config.toml
d_model = 192
router_score = "sigmoid"
router_bias = true
vocab_size = 8192
beta2 = 0.95
steps = 5477
Below are experts of layer 7 (counted from 0) of a mixture-of-experts language model. Rows are named router (the router's row for the expert), gate (a neuron's input weights, with its number), up (a neuron's input weights, with its number), down (a neuron's output weights, with its number) and show model dimensions 0-95. Each number is 128 + 32 x the weight over its row's rms, rounded and kept within 0 to 255. Numbers have three digits each.
Before each expert's rows: a language model's description of what the expert responds to. This comes from a sample of Wikipedia text that the model never trained on.

# expert 17
What it handles: Mid-word en/an pieces. Word-internal pieces such as en, an, ar, ur, n inside words and names, as in T-en-ure, Stef-an, oft-en.
router:128092129144099116128169098133166127070073164150116142081143070105145124095099180166147160175130175160120171142079122119108139134081134100126072141180097114101154082101141143130133150094201138072106191144124104132146058154109155075155143061119178149145149183117106087152110097133109131114
gate1:152081173140165114164071118146096165178147126128128118127074135119115129144108147156165169117090108069120045095086182131126146075149131129104108125134146156151080134130074097218154150115141077172115083085168122114154144128124144126147086128152145096104120135116132121044127099124159134097
up1:129132147140177115121135197148087111171131141102120104123086148096121118097116118074124113147100082087129129142113159099110143051097121142100072096121152144153109135138096155160113138149105144114134150073141101127100100112121165190052108126155119155133073154084136099054161107168151144088
down1:125143108145142091138055165098149151102111122188118182140112099151119125105120154095156098098162170148134150096161134110161090098165164139128112105144080190074136142131123191140138071221138155150189172111127138167146122127150097160138151175096149176116164176101142111123092132161073086121
gate2:111124174124146167150153096114149064127085116143145131113143124149108125141110134171142129212110185127122122163156042181134139099114096142144057143129129083124129087112095099101143127086128119094126184163117135077155166159084176064098070114168135137103114147094115164156076108097085132129
up2:134166078191156102104176169150091131160145143142130178113112143116118093144082143092131137133122134139036115118183115202105134125178158144064106096085142145168140170213102084144095136091104168123109051148142163138149109108105115179185141138135152136122075150130115134065156111105118152176
down2:102185095093142146131137062154147146129111128122133173124143118100167087099146095131099161162192166090135106092100173118161166135109117109178121101188119118119187130123058180148106145136154133144115087215125102103102123149088120106119125075093205063130105108152186136091090153119108137137
gate3:151116152156131113078174061116166181147097142107108119152087114154142183124170122116125146122130103152174106167086150119130118131155110132116069143147109099067168097129120154126070096128157160074127116094085168120106124160125152128094133057081138177140141150207154122122106091124147074115
up3:127193162150126153078085131113122145133141095092076132111112111099166163138118192133114114178123164197154136162134137112104141166130114070108076161143143139101160130132071069083115143052119125116111140098114159151111159106171143059120149101173104091166097138149107147131044143104094129125
down3:135175106124145136181121172114107131112146103174077078085154103107118174144157085239136126155083161186098203075149135118123142125153146149166123120120162102158143135147193097132079106177121133139100135101129155129138176168072155133181110143106176115133120147184113152146098149106148144153
gate4:118105128185095102130196141170124151096095131140126092076145079087136148115127172154081114168154132148070225126065144119107102117134102125158060117118136133083107111157185187143116163102078129107143165168111118186125063153108176074052115101181187145137153135041102073133130160144113142112
up4:138152127155091123147097133092121115127145147168095137156138144154156124208106133158150088131135095124138042076148106169195153146142157127160175140115112090110112184074110144100126123129158167175171156045149159062118125163134099154188168157138072158114139108110100106137151101147160090137
down4:137106069093114153147125137066182162138081130121172116101119085196100142143102195144110144134188159175101131098069105116094080128091192057144153103096095166087097115130123150121127117126137130153112122151077141163155088126128139097158107184084153141170171142109120116195174108107106129070
gate5:154160138108069134140148117167148137136114151121161159129154087130131101136112156171151119185120174153051146120098165126133106101139145105115097126132133121090088134141067102059110146169108158113188119098108121132175177163173174103082123093099114114089113128136140177180184079145126075126
up5:079177105106087131155087136057107111114124138091169124113107145135114150149070105139054122119117099162174127093114173125127130165142137132085169131150141169108140138128137153148128142108056097168129161124130112115099193111130109127090076157119125153140118148129098132126176159060151152143
down5:148113073130185153162149091197103106149102143080128151076142121171163066120133156099089121106087096085108146176089175106190135123164059149101087125168111162135103140177140147112136162133174143144068171172105140106164145154130171113163121126125123101123084111111124152093133126153141123163
gate6:187177105134127078162150105168111141115117106192100147122153121089142124116111176175101194175140178110088084128141129093141122112160088111135184199142086124133210110136096107123161120091167186119055127199087226176171115149162187156153125122163145116112129116142092126150125113148138111181
up6:157125158146102099146144115095092117150124072097111127081159124108174139115119117119122155153186152158092110157165166127104074132126201126114034162102098097158093134127159097125073097087095172141155166091149058151150139109117088125109137082120129086095098128129118117165121181114140115155
down6:102128142114133099158150125090173083168150084177127154204123167141141132159102128103134095119169199148129185149152096107121102120129109139146140129177103120121059162104101160152167158190099157086145070105145144200167099108146119134079134147104148136132141142156150096112102129147133169150
gate7:170102078175154147118120129132143090125118138140077148063129135138131120099161099100112167159136119091084120138104125115098112151102142154151210173116113144196106087106101149155112164035118153061123111122135137128106168102065075123184130163121154137127071065200149141161127096094061116091
up7:152166153122108129141066150160129085156168123160171043183141125126145114121133133059127096155118165120107145152069155146147099137162130094115045124109118148085050100091160184085178172090129143089094121152156144112125133121130147136148159136085110188155080100138156171126111210176128118115
down7:160128070158082184195117117084091143056154176176107091117173116123098148097157122165129095141184091094188152137133138100098093183175153073147138105129108143127160136151140095165164122125125176153135104160136136139126128126121145113147094159160108114108144054092089089125136116114141037144
gate8:107143122133159156129160065098079161116098143161075127098148106088061137126155078120112114193077100128119132071111109172083122109103124106105146158202133147138152131068073131134090173082148081104133134098122084158164112108120101136162107057128179113135178175108122166135159190130100148123
up8:146077139085122143088069152120145137059085129155092097162171078150178112155161143149103222131101130061078103092100096139148126123122108165174169108190104142099134114166161164122130114151191140165110141116124119154188114149044162121094131098113159111128128133149194111093116106123116117119
down8:152099204161130057131132118161136153165131166119094142156101168103136079124122113082134132087151141117105108098131130197165126099147155135118129175123102131132186147141182174108115142145105120184159177153147134143191106138110077079110166125088119124143131168108090132125088149092140190132
gate9:068137130098180047143148118143151169185111134136123086115048127157098142074122144156077165145172086172100144127127156146111088107163112113141071138096096141057100120098203152117126153116126104183148115141142095121124114206123116132108060133171116066154140131153112109072121093097106123193
up9:061099115089149110148139104160110097127105108155155170137065179111126176126118108139108157141120086213128126103137143150168076158131082132129147114102139159191098117132127054112115089099097133082136107123101127111107096155153118179222121156148072140135098100153147084118191112102158188171
down9:126065085194140095081106129189059108135153192129116145076124127173119150086101164143170116068165110079136117151155133154133083172147132113116136127137148092133051107071187104137151183131070195178129138098176120070111152101157134073113100125145117136169164114117219085175158098117131153127
gate10:071046142104105112133157126135121174117110139082049091167092156120084151161146134122182154098177124120175121164052095118086076137143108160123144102169129100221168107148118119099139112142182146185109159143179090148101069111135093138152152108117125122060091123133178122142128070134116097089
up10:157153119173133068154155080127097130119147083137191143132124126147148167085139091140112148131067121141182095112183102091073192149151066139133128138146149125105085132120171121127073117101124150133123156156106172165181121141152104159112095101123110159111151117146136154147159125172124148115
down10:198095119066094120152111060169128129087189099125118100057121102122154119110117199121147140070098126119164146184099167170132159054122124131100142069100117097125139150122150135104129105067120141104151108138171098075134117139129105102190070131166121148144098109113161065140124096099136123111
gate11:124148077178114114151113116061119159073091107140146162148207132173143111113101129155118179111054098091150125117169137099157108120111076128068095120146131144096116123101116167140101174107070089136172131111056133149142151128105134124074113148142136102132104136124115129107218138093095131149
up11:139088035188165096131170114132034121135108115104203168130143140175051125099117085205093127133070157131085150108164149119074121084098117110088232112136112121131153108118086165127118112115134127138116146180133132155127132129160054127118128127147178112111141068152174097112131098068153127119
down11:145080092148212105205059098156132138106105083141122144118196180164163175160172112208111100145089129171191132151121109172172148139188152206127154114128129131145110097089159111131148093114154128117087126142136160141155119176114131127090112179121131120096099124072150104122192158169186083121
gate12:119129123150158082161138078130187122141125111088083120114188148154169165141142148081176138184103034161149098154097119146189118133172200133177123121111163133160129104096157161131067177058185134086086140177077123147154164151152103103192172107099142136126106099126151125166108151118114122092
up12:144128179081096076124035169105120090075159105111075140101173159108092119151114038173086121111123141167145187105103110144168129110118100137129083168108138094083175154125198118121143124116160132166049169129133113082155131118142108137168156125139128125146149124101108149163089118080102066121
down12:116165143185130154124092138147176090091106152128112096079102119111137115152070144143125082154066113192074159117200148099085110124118146115107168112118164077109120140171125141215077115149116103143160127087151157066120141125109180173144167096109140181136082145137126111116117167143130135162
gate13:189174115109188212111159084155076101170129143075111095126170107177191124146157097209067168116138144124116127099127173169059144087164123119112109139155140122173131112076093133131095161100167105104109097140184133120110180180091147162135142131194121112132136167122108145144100160101120099119
up13:115179153136093135137184155116165135158121116096172100186191138129129109112100158169195182105122082142133167138151120147178118140152102137168115182129152083161095159180165135148059104154125253116164139154135176145124142113133050096104101178081060156175126155125045149157148124119156136129
down13:126137147111129130187120127072129129183118120143121088133124128133121145054145112166110095113109125117105125086122193125164120085129168140114053097100073170189139137118104181174100092152164122085138159136124157133137138127098132136140174087108156076091109108107163072143099168111136159130
gate14:083098179090143188120110114159149150138099141046112085125127121095158166101112136126104118159135140156166118137095118204022134145137111106126143127109097109165149095135138078176115113079107114066081130158115118073104120093193107133149154163090157163139144119110128115101131067134111161115
up14:166108150079118172102112088074106154088099119141109126134066186168131122122159107153156091123152081153135173134143118130122142140135141121124103161105089169046173138066149140079142193146104135104126174128120086120142090113153152135071114057088087071092081126136168111146124168152096127107
down14:132117139147153162151144112108096132137191159132137119086161183129124147151106086133069088115100145151175122175047119117150182144128129084112181125108152115104167188139125143175150125143124098163168204104131094101126147164105106166130100159221116158071167141084089142170104099143097123115
gate15:169123125152093069100114099124122113072089133109128182090192091141130089115163109129074116131176172105105120115106106143156092118153094162130095151135070103097142110114206212090138091133194151094113160150141126111141122124137167105115125099105145180165173171185108127136095088108040143119
up15:182099123107154124127122127140144129085138171139101110088147145147163109133105176154078120157138142186174103078079105090171095071123117151111041132074113139103115149154175172136146095157178141119143136066099168166124136174137090135160149119117079145109095119140064162146148109119085099129
down15:129157127110127166181165125177099119115140110172110096151145128151137166084078129133152162119076126167207098123172125137110123121104171132113112128094107179133190190084166096134051054100154123097123128110117172090137141134130152204116137096182038159114144120110109184121047127202165098164

# expert 20
What it handles: Light verbs, particles. Common light verbs and particles in phrasal expressions, such as take refuge, take over, took, make, go, out, up.
router:167107116139083097105179109078139128091059101149129180091106101081120195177053125143105132119112143121100168190075110122114139124162179122139113182136130084110117095119124110167134139087159148120087137142128121128192083126136126073144117109097154169161091177106112074106126105129091154140
gate1:155131077186133107114197121086156187082108134172108081131163066157141129117160085139149131152134173110113079104154102171181174116117152143154122121129125078168193093092195125120109183073128114133165112090214146163166103149116094097136059104119168108132100093102114110179133097124078111107
up1:124097107067115157099106095141179061150152155085134148146112187114105117073084153120104117149142071150173165096145157144183098145054124109155155152138121205134106121153135189131198196086126153117125109084122182167171096122155102152155160107163130142069152142098144103105179123120163186095
down1:124128130183102130135138134103146150171103120113214100125106128096111130160129104167117042147142168136120126091100141133094099077114163119056083088131150157144051128170126119128142084194184095192131163102150103093102168048150152158131186115091099076121110180152138147195050094155123087125
gate2:132131153122125150106097085095171142118111120072142179130099118128117137120085189155099148092191104141127194169106113074088134159099098085103118085108119098095126117141139096180168170082088083089111141133139070108121093137197159118160110134169108152147159177152119162161134191135159111097
up2:110166135126097143073184112134151139143136100119101157141053140119116153201085189120120145169139161141164095120085099157132161144157170125097133136158093075086088148076137085112124120135163111142143114176122161138153168128126143134156155139133114116213149124088134123169038094170126180174
down2:150168168119185131152108105175131154127101120167084150082162124153117158122139108151126145121117122142149083119145131094153103109120086096082130122097122126112113120197075122163137111156152164166116166136164126069099125168126139139122145102130063110144106153174195132130202099187163165147
gate3:142124109169109108126101153099053140072121146111123095187128128140102130129160151152056132132148073153132105092127162144140035144114157109151128124173135088134130136126073188095105098103193107103178135104126103093159098143060107066159116142161159087106115125139125118116099144086131119128
up3:160185127187139100061067151118138118122132102133080162162113108119090103167098109044098052134133145092100095163153143083124114116105073181109179154104155118152116138168176116098127098158156119143080099106170135157096096130078082113116131135128133140103108089174141179142109102151122123097
down3:144136085117137113108115109120130159157187146122155146124106103103161129088139123093132136110207130129102069114145122128097072165155135133074123142144081095126106107151096105098181106109123173093045098116140104083126118078155112155215121124105113147074188156078110137131124133155116136189
gate4:160113193128119114157188104121148127114130131064156115143228088110141129095135128166118089138176157081153163163109065090156133153086091073171136150129121161120144099104158115134118135130170155085102153172114105127127140160114204116157089120150150154141095140098097119169146113157089082126
up4:123160115170131125121166167152145155207141136105151142166074084143137142109133159095154109154121085165114141144181155155132093157101138179174180135133149118122081111068087099188136101149164104153086136140158095135090167114146123093160127078122144121182138088122064110190123118158098137157
down4:145080164131165123132104142094128148146117129118102178095155172130133118104173093134123086146161103114203133106083125061164118108137182141077113158034116150157138080050161131150147123148096165115164141121145161150165124131217100149106132164068171125146099153109103118117097094137107189131
gate5:088129134088110139135097135125147163118161173151116187095076159134159146172118153113134175145084094168107126112110167126156156164100051134149190106119146113146147124118134100173150157132113118103101090128083155173138077124137089130045164125094117133187143117181128109063158120164218131121
up5:107143105146146150109170185164135133139119179140145165057117165158142104148132159112175120186162128152104157124087151099178129196099103088151108162142128113116107090107087160106078179112120146115118094185106141117179079113086135151111141093150113202065109137122141129113154142116175151083
down5:190094146134114093172125069186114118139165120139101161128135104099061083147163131053178074091183126105129106123168139146099097119138153123170134124115105107073123177121116153097137124073064185133082113168193104189139071140120133135129068207192076142132108097069066100107163158084157133138
gate6:150171119153119116103131121107162083042099136121110082122134137148155094141138130222138153125125186077150165105111084083131140073100142121201094135146101080123153133105137135140116176166107120111122182144129163072176070126091124120088102115138167089164145165123088101130161199123097122105
up6:163139192195086156127083081141129202148098145134164176051163140128053082066118172107197117101093117181099139132128145128119127174080127119167134142171132136091106149141127104133182191122134114171133114178173176111116071131161157108124142099135108151121144115129183121147084081130118114123
down6:153146173080167111169116122226137139173116170140137134128103148055150124116109056103106108211130209164110099070088117134098124105157153140132145119132127147116067068094145144125116092144162095103112162148133143132139157068119159105101116058115041157136134157131116189099106061124143126162
gate7:154194088079121113142104124108122092145105115113128120141130128113128191146084092147157060129136147098077160158154085113128197149171150113124166114124094160103099137174137086110127154148141139101175117126119120131153106089111136093085110139108122028111100195116137182154091154102088167127
up7:141111136133124172157109102154140120143122135121163061121167158138118151060114167123147123139118160113154149068163090105119125101108080114132141123148157190136137134118132110100142172144168180126114100080158078074120176155100140124158107133122154113116143162139129095082160147114176078130
down7:112099187158120125149157105100059163201194088125140065114185146095150103096088126121141132083096109126167180111061153119142070150112044104138124081121136133159168116128116137131103162099086172133105147122084170116094121124129072106097136231151115134181075181124146095148123079143176155094
gate8:084166109155145121099154177063147174188095136086163135113070125110164095131151115128070111143182100125164168181086142142154090168140126170142118162186075115136120089123153167174159115172171132130138078176113104121182101146098127092116158128095085115170066064126158120147114114113096172111
up8:121113138114131126083065131135111119061131122185152099118189096183160143090121086125148086151193130174065167100082068095077122140121156138117104131103142156138130127058141072117163087130048133141149178110141140125040100135111149130086096077128138154122117184156142099117071138109110205166
down8:103176111134115109135124076106143114090100051134160113108129063120091148108127127153193083119060099094125149142144044160156111118090123088128141119180104102150182091113037127110106099117120142129141157102150181119102132119148122100096108072078115163099113196140129150108150178114102147166
gate9:185107106094139083145149115110182118063120141108107147099114112079152090168094089137128121171166180141105106099102126153126141166135185098121107133119085191149167126128117088074157174094092118097130182122087123090187108053218067106088124065146129128123095164133091121160086190137111140161
up9:177121127052207128178142079093183122127120122153059147090131138141139149069162133115144119111120167118116128152142119143148194131131153106091112140037078152126155097148091145163123076189127088131114101114134076135162133149106128125185073140128192133141105106032140153094209125116134182114
down9:155109127166091124133164141101133110123142118134106123123148087109087106143151096117130140106103146151106185104124131162096209184133134087138105156099190097152131119133066124176118103120097110149116126065166080122079132072131126142113148125160144051065086095126174108140111142113151212075
gate10:133117132113127144114098065116074125118121067132110072104100136122072133106143110112120066067093125119138136145062073147116100179141109154114094063064144177175159083132140158154135106128157084097084120129146114136118127176161132153090151126146114166124134112127162148110140088134104090039
up10:160137082151103114141106135123100100108142082188115112139109181138176075139153106108120146122115142070150065144092171091141159000145157132101103118132079168141127115135079147136146158072094189107111121095139127089066104106097057128122106117105180085135113120111101171120077135079064146091
down10:103078106140142130085161132164091117124188137193099084107127090158168081028115079091113118036160143092097095113119078146194145150103084122172159113105097119137144098124199131126191070069166122123153136102104160139103125132135129110145067132150165133200115150077142120159169126121130153122
gate11:120156113142194092115076170182130165112120160161118164079167078134072113094144133116100110181079192158141138135156150099152090089107071087112152173087147112110077097184129132113133157120160137144169181126113104161102164177131119099083121083096115149108152134141106143113038193129142136105
up11:121065062115163081121138078129126147178136120129086140164149120111115128091129112131112132116103131140090102098157087161113153125104113176115104146105135096160151110136120140127067183130161153110085101160145085193108075116157149177163110111125206159142104109126151118102120095082094131201
down11:103134094151129151191179134083141092119070078164227110134113136068086134100059106134084177134113115133158117115095138114108135123153160089130138135149115159108139138126101067163103125136130148112126070171093132138154081100171127145166129118107122135164103110124106161091123138123176129087
gate12:137164107134154119093205105131166211133136117076137126113144178119098132110098158178152086084126109155131116134112117134144120148189162103131118153138072166143144131130128105113123180158112134095134094162149140138095082188146092159193104154085091149151107118068071136107134169131104163087
up12:182146102106124172146167092179083093142134114124103096125147138184099118126097140136133120105134102092128123140125108171132154101168119093119093149136161059139188156106128084090103114149139094149162125136157141118115137100106108090154106119178116124100142114105042125193085115112123120167
down12:163133106079179110182100158166175116036084170176135109166152126131097121135131093146120118212139141137075144122119115115096185062160171169158090143146109086102131117109072137091210142106165155097125102124127154108166170118130115188098137126135169178093152119092182117125096145168100146142
gate13:095107104176123108142086101051180171056090136126115178150162139092145164116126097153142111132121125213146132127075166196079130132113099149118165089148130132167104083122141137155174167125136153112102129168130191186161135185183182127090150124139125186153069116115140129135117186140138136170
up13:167093113162168138127121093127074090126133161173136097083116108107130115076131111114150133161113198119132129137134146097143188173138116097135109101100097173110092119147094082151173084079105113105154179149124170121155132131071145147095149108170155145129123115102166117109149163120055125113
down13:172145141139115149100119138146182191118137135132066137160102174089181138142100212115110104100113098101073162105104149122157223124118071105143136201143104092181104112084188087101095079164119193081086116104164129088118135074114128123125102155098117110101156107140097117161135133121131184149
gate14:065158103080156133130159129116123120066094166108168129138081167085136119065108152199096133152151157150141168099164107082137120194116091112123123106192123060089083080135117209145152146211163107137108173120072129167152111098154202088153151128070102112184146099134116115132120124100063122149
up14:118127150117121147122166118170132132218144116117056111077117115157160153187102163105120086131124141118110211171122155144118170124118113116165082122080151150163192150139116073155134120144122089147102146066122104090098130101090131140140121113089136094135113188107047128059146090150115121109
down14:186103127118140079106206105194123129142143188135104131166121102092126146114095111066139157180152175108121107156128147084170140190116123069118135152090152077120113121172139130132130163142147147174167135110117166076059155134119169091105153114103119142124155095133124114108149129155153092098
gate15:170091150110144092153125131110175097099090133135135131080112155147156120146148159172225117144117156086080176178160163165100170130111067122146081132079134185114145088156183136128112161161143087122073106113108190119129148127123254104158059134126140128122173118127135127159172127143104098157
up15:133178141114118031078164106129117103148126104136122126185137086112171103165068144099079109139153139148136196134100160202181155180134167120122055141122150178164146153166147128106159130125105095170148170061092126143096140131135080105133100151129109097122163173095091105121107156121177169149
down15:160086193172141136088120173198118093129100121098161174097119140124070094116066148139119106158172174075142129058169148065084103136138126122124147154147149083120159105128133088147086117128112111081162099131186123087137098142142145092152109098044116170121139132137130185169118157130139123127

# expert 12
What it handles: Dates and time adverbs. Spaces and digits inside dates (February 5, 2021), month names, and time adverbs like later, until, soon, earlier.
router:134101101168074135068179129096142136066065106128115142109106111143133195147080158163101136161065113165093141162097133128107162168085114159107120142140166132123175093134130176152151133076146119131091130126136165138173072176131118066148132126115149156140113191124139105144146126141106159133
gate1:142063104167153091117160155102148052156088113184057140127076153165094117126179176096126108118092138151124204127115123123160134110111171162121071117088141164092077060108136190143180090108199107117124100089143116132142109138101170110176199091115142116145142154108119111102132061113037151136
up1:097092118125125147166135109133127057139174130136217134146086187151216149110121157132128183088168098074183118166141107120125111126160130127175175074132091107094135163146092122114150078182103139130115083140110084117110062119140111140092134129154097136084134133135086153123096225137108131119
down1:113089123058154112135126089161122170089123096052090076187139105143162138115133170073081124072167082102139182149111190131162112173179105117155143130131143156131145114136156104061103134175103129104076112146186117136139141072108107130091118172089123129165142100152117180112126104127119109118
gate2:115146098064093133155109151118084124135118165110109160092111137162099155166149105080089137140139092121143129140105094134122096086134146146067153152116199100135148102139131137040108135158107152165107123103178092127178089118144111122160136102084107113122103161123188129124150107112098153141
up2:148101139123071143156079124123147163128097183102163103125100173102196130175075176161184178103060057103108143157170129131143097145135129118160194083100106066147130112078125117152115125061151139111145090114105148106145135080120123091085149138121141113074113144093121110120112160116150115122
down2:081094095066145086104096122157160162104146091102184145090132152174152137120162171079146122092091134098197056165123123118104100153168056135168081061143135103141115188156200128112109111096121114148083046132110137160169123132142095124168102153131137119135130146141065128115110141143106125127
gate3:115086124161140124097159121150151137137123140114170096125071128120133186117130148152105156100069141104082103092172116088142138151099101089187171151138148092099089118152164171116138165128198063113113149176140153164170100145101157098121096149068145100190206126189147164165149202129155169186
up3:185059123057112136118117174108127171139125089148129073094123164078138134107111146147108044111147163144128118159164062126105188101193124121129137085097103072112146129204159108106115171095118154056125077140104104203091123157134125122120135127176104154144137105088138125155142171155124126099
down3:127131093147114148104130100062142149132114109137151152058151073143059126117123155188119132107067107205116122055145091050079153129122070142115163131125159088140103138113134128121101167131147133101110123114205161200135152100133178167138129126158152142149122173096105137137113115141124075152
gate4:074118138073165135096150121133157111141088113095108091113147091131197074154137103080104146179084184146144138140143128138166145097108120093182118121098096121157085078116101185196143163211136195073069093116127105182149165127121167081186129105078097117146121130135104122141142096109097105166
up4:112065118150031101132193132128150130177141085137097141177173166154049149080119138108156049114117108169137067116136115163127133161135168110142152078220150131169165113043130123117182128096151153162165114139195140137107107149093106094151159176107124100178086101119158103140138055111106138121
down4:114101135180138091106068178109124124150022150083093113132135140148114122195154156137144115138124081104141159123038148127183120158139181134158176173150091104147128047137117138147083127104168158099158170094099137168179118103150115099086122141125104165114141145134161151179094079137110085054
gate5:185105084096197125138139107089144117090108155179175138133117112157100110091158090160131050145145126100111166146065182096121189125071123154132171135120101168098173080100166103096108150092103085079126128148120163121115094099141126149057112092155101135134149137100138184115065107077076148164
up5:160140104143153125178095082143153087094137180100199058147083120152104131189116114093098161091120073124136130155069122089094113128126066143108164080049085100097154138157152156109176191123132175081146151110118098103077064153144123122126184162120155122167144194148143104111111099116128104103
down5:111199140088107129114114133063112131170085120159134159086119081172129140074114184074136108154129148154091097095186132124094109085117177105181079072153076161071175185170109152124153125062111120137116128140173137112122134090139128116147106146152104129092107162133114180133090129130104089180
gate6:134140143096089183164109133182084081156105186103117145145090177128078149141115114111124121157097196155087099194133084082083117127079106175133127140137102118136125123129144064133067081158134164093117161153129125141116067126150179123174169066115124109193115099137114114088111143157109187160
up6:114121158158141065076089152091133048170131082150102072098088099095127146129114105109109184122178074091144144116147130147164142116213082125158115174100141059185168118133101160100138179110100117138132111109099113145134158116134157143068118114124123065122111154115061101069143078112093098160
down6:166115128162083133118125159115113135115158135138063074124136147171110106099143140149162089082105115089155120159105148127190130151084080104186082117171042109137166176102154104159084132085161184100127121067183085078110126123177140118145074141182130104171105147104109125157122150078170129098
gate7:132112090081129158158076122141140116110144142097104096170130122101105135194147148157135197090160158093233106145188177106109111113142069088139105147132078106086118136162129170134170153135185114096150150142106152157169160148085101078148162142175152164149101143169154127091094127156170120102
up7:173125159102140156106150127101089109029118061176127110124143146134106147121162147131103057084121111125101130113072134154165088135156134096172120116152117201124134129132112135133152132091171081186124141164103123175129109063090148079126046148165115066142132103193114102133162128117115049114
down7:142168134079161128138121082135107175192044128129130121092130162148172182118163155098129129140104130071185176151179087152184152130158130123166174137125118165148192104119130099126156100075141161140067083146134140133164163093139138147082112120151123115107164101098155095107150154115074067171
gate8:073079117187105114139184137108160160134134096164152094124120137164157155159157082084118114209113144113076107123113084057102132142145079112138144106139156096093099066131119145107124105133082153025083111079144147137186134144170126095080110075127082088169081093139158159153166102161123133204
up8:051092118153140114135154123099074124127146092108129123093068088149169116122047119116097104104087068170086128091097110154127123156113125131169109118118124122149173143149125165115171136129153184146064146071190101128161077144144112135112091154093084093155094183130168142136109092173161054189
down8:161076120162129131100107121141175158044085083128150129141088155156105109142175091134160126126128117124104082153087101135144114150121091091148062112111139133116125154082132106174124155120089095091149130145148101132079126116143137105071123155189136021104104123139114108070136116117162198164
gate9:111155129135113136079110088092083149098083096123094121084132064058170159151111150070165125177128140192120115128081119160104172068096105122167172130131114159140181108107102151101063082095170125147068146139139112182142128177145137133107143096100124126195144135130109104158111094143086157149
up9:185150140101126093130096071108132180117121098110128081126166161100182195087140056129102169168122085111104158156149084154143110160068138109173098064104146079140155124084140083114078156116106130114145152147130135130171188141099126131138152147115141181132098171145105090141122188096107159108
down9:192099123145095123136146097101104163080151119114183121128105149178129105111117164208133144074147106132088132154102081096165124147191074141135060142098129068114140104130175097161051124195126081171094144117107164171084126153159111160133112160123097114118130116132151090152133083158124135087
gate10:173106084170122110089153129128166151104134106190109142142132082121096131130145147173098165142141141135042072092129134155128164129170121127191122107119103107104167124083093140174153077088121071186138086135145106144119121156076142125154134100152155132136086155149114132155102128172116101071
up10:150052117174075145161176160157146084122132191124061119103106102095134112120098126090112160143220154150132113189120186127133073145161103112122106160095139088135085141204082172129113140169092096113103148090126123145109157127113178142088120111112066090163112143071095088134096140089095089109
down10:101120136116083163138104135150146124103065107091111166087134116101120145127102162095105162204136123177153131092115117076147135086123173114139145092085093115153099108111108149083120123132154164159126130170090147150124104145115106159134038108059115042149090124067123121163191106159096144133
gate11:185187105150100133151123151093058121125086050164133160100132129122120140083139066116159139116154103177151158127164104154163196125132098162091114176123120094123143101086073133148108094093124191140099137108096209118194102130175077103102177114115098103110117167090102121164095085141151181115
up11:148154157067124095150105131088099167151100189149173155126095135112113083162170145114128157183140171166124120101136148126078134200080117049110113123159052141145162143133140115170123144100110102096161159140113092133099169072102117153127147139130162147122165098127111116114108121099090126069
down11:095096141125109092156156142117135107102092153090092114138113126131164123111075128151175106164109094150108129089094095116132180160093090100148190169097188141127171114110133138113138151137133153051117170163052192161155133110157147097087135128093111136108090106126109084107124127152131099120
gate12:127161088108145151073086098128218160082110097107122145021159162133130111088142158187109194119146139079121088147141135118142117100125132148167111135141113090104161098138118137161157156144109117135087139126134099131191141163115131071102095096108146180123109162142197159122105167071144153128
up12:089107182106117132093046145179068101073149156077104119145136067132179154089144076151158133126165155116176092176051127129109160096126125086101120098113104146193186115127211076131144120158092103121077078105138108133091119161156167102126079159139146123159131130152170147113129159117076136091
down12:131136133140083183122143127157138100095067131156081158103173150152147153132128115109134157158125149083149158085213108120099194145132152131119148078114078133128114090209167137104166131113103104173133139162096169122121117163127128136160086129074142179107140166058145171102099136163084156123
gate13:131184067127104114065152093124148139081101116088159115133191125105187128078121136168117193137162088145113164174143132106123094183117167121095108113140134105125050102071128178165139088101179158135167058151136159139182142148110120113140133077068111196153123162119103146170134163138119154144
up13:149107123057107156164071146105101074155143158137139114146153106168069152139099036136084125138171146129132132137185126147121127108111105145191071142130150086129136122122133106160126140160091119116127161057088102083148160103099071168184143138121149170100124104104115141160108114136152163112
down13:129129154146093068108119105146122159137073071073093184169101147113108133117129124174093110175097149144119150099150052152110143124161084149066126172122095087178103093119131092088077120074142131186181113108104177148157111129145123130097157092110161107070141111053161139114132166108102135128
gate14:124172072113073123129142095160143087088167141115124074123098121136137136102130153142056108116138064166111151103131093178103098110115085078097177121155184119129102127114124091111070112110055159165148083093169093140153115145117130097076133128125174121105119135154099076162107201115125125154
up14:187155127138069096111155099110146082149138114136131139146109208124109159109130164155158195129082135142094111101220139112194071142153120086144119178178099067152146118150116121112139143099149131175167129205156139103171133170077173105076109127133135149158139110148135116168182106130103139106
down14:175140124094117125140121143179140158125097136196144143190198134193140148132141140105117114116087147098047093111059092155116146137130100132135123124117134115126164113099093091142111098117103136107132132065183105079126074161126111126138138140171143090113173115177093178132155105140162165115
gate15:166117108138129065082179113126117135061103124124187150121167107120103151102123054137086105175085159155117171091121116123168170161117128166125128139157069123153151120105156139095162114123202154134114108149147171189131105155184147112163110086128169156187079152157142138123105141108122122123
up15:097125091076139112114106206114163137170117073106137105083111113156126148174132072094093175154107085186081149103145116089105136038147127104084165155073101063061150133118138080140108169094137138088085160129145041065137134114116166126157140159201104138112128188145157143100152097141099122120
down15:109153168146162128082180131117093155149152091177142112110108074088099208149078096127175134223158204116188177092108158116114133149159139140127135182153082155134093080123070104127183075178074165127121167140108107108157091167111120126104153101052110074114146111130141135129078103138120134118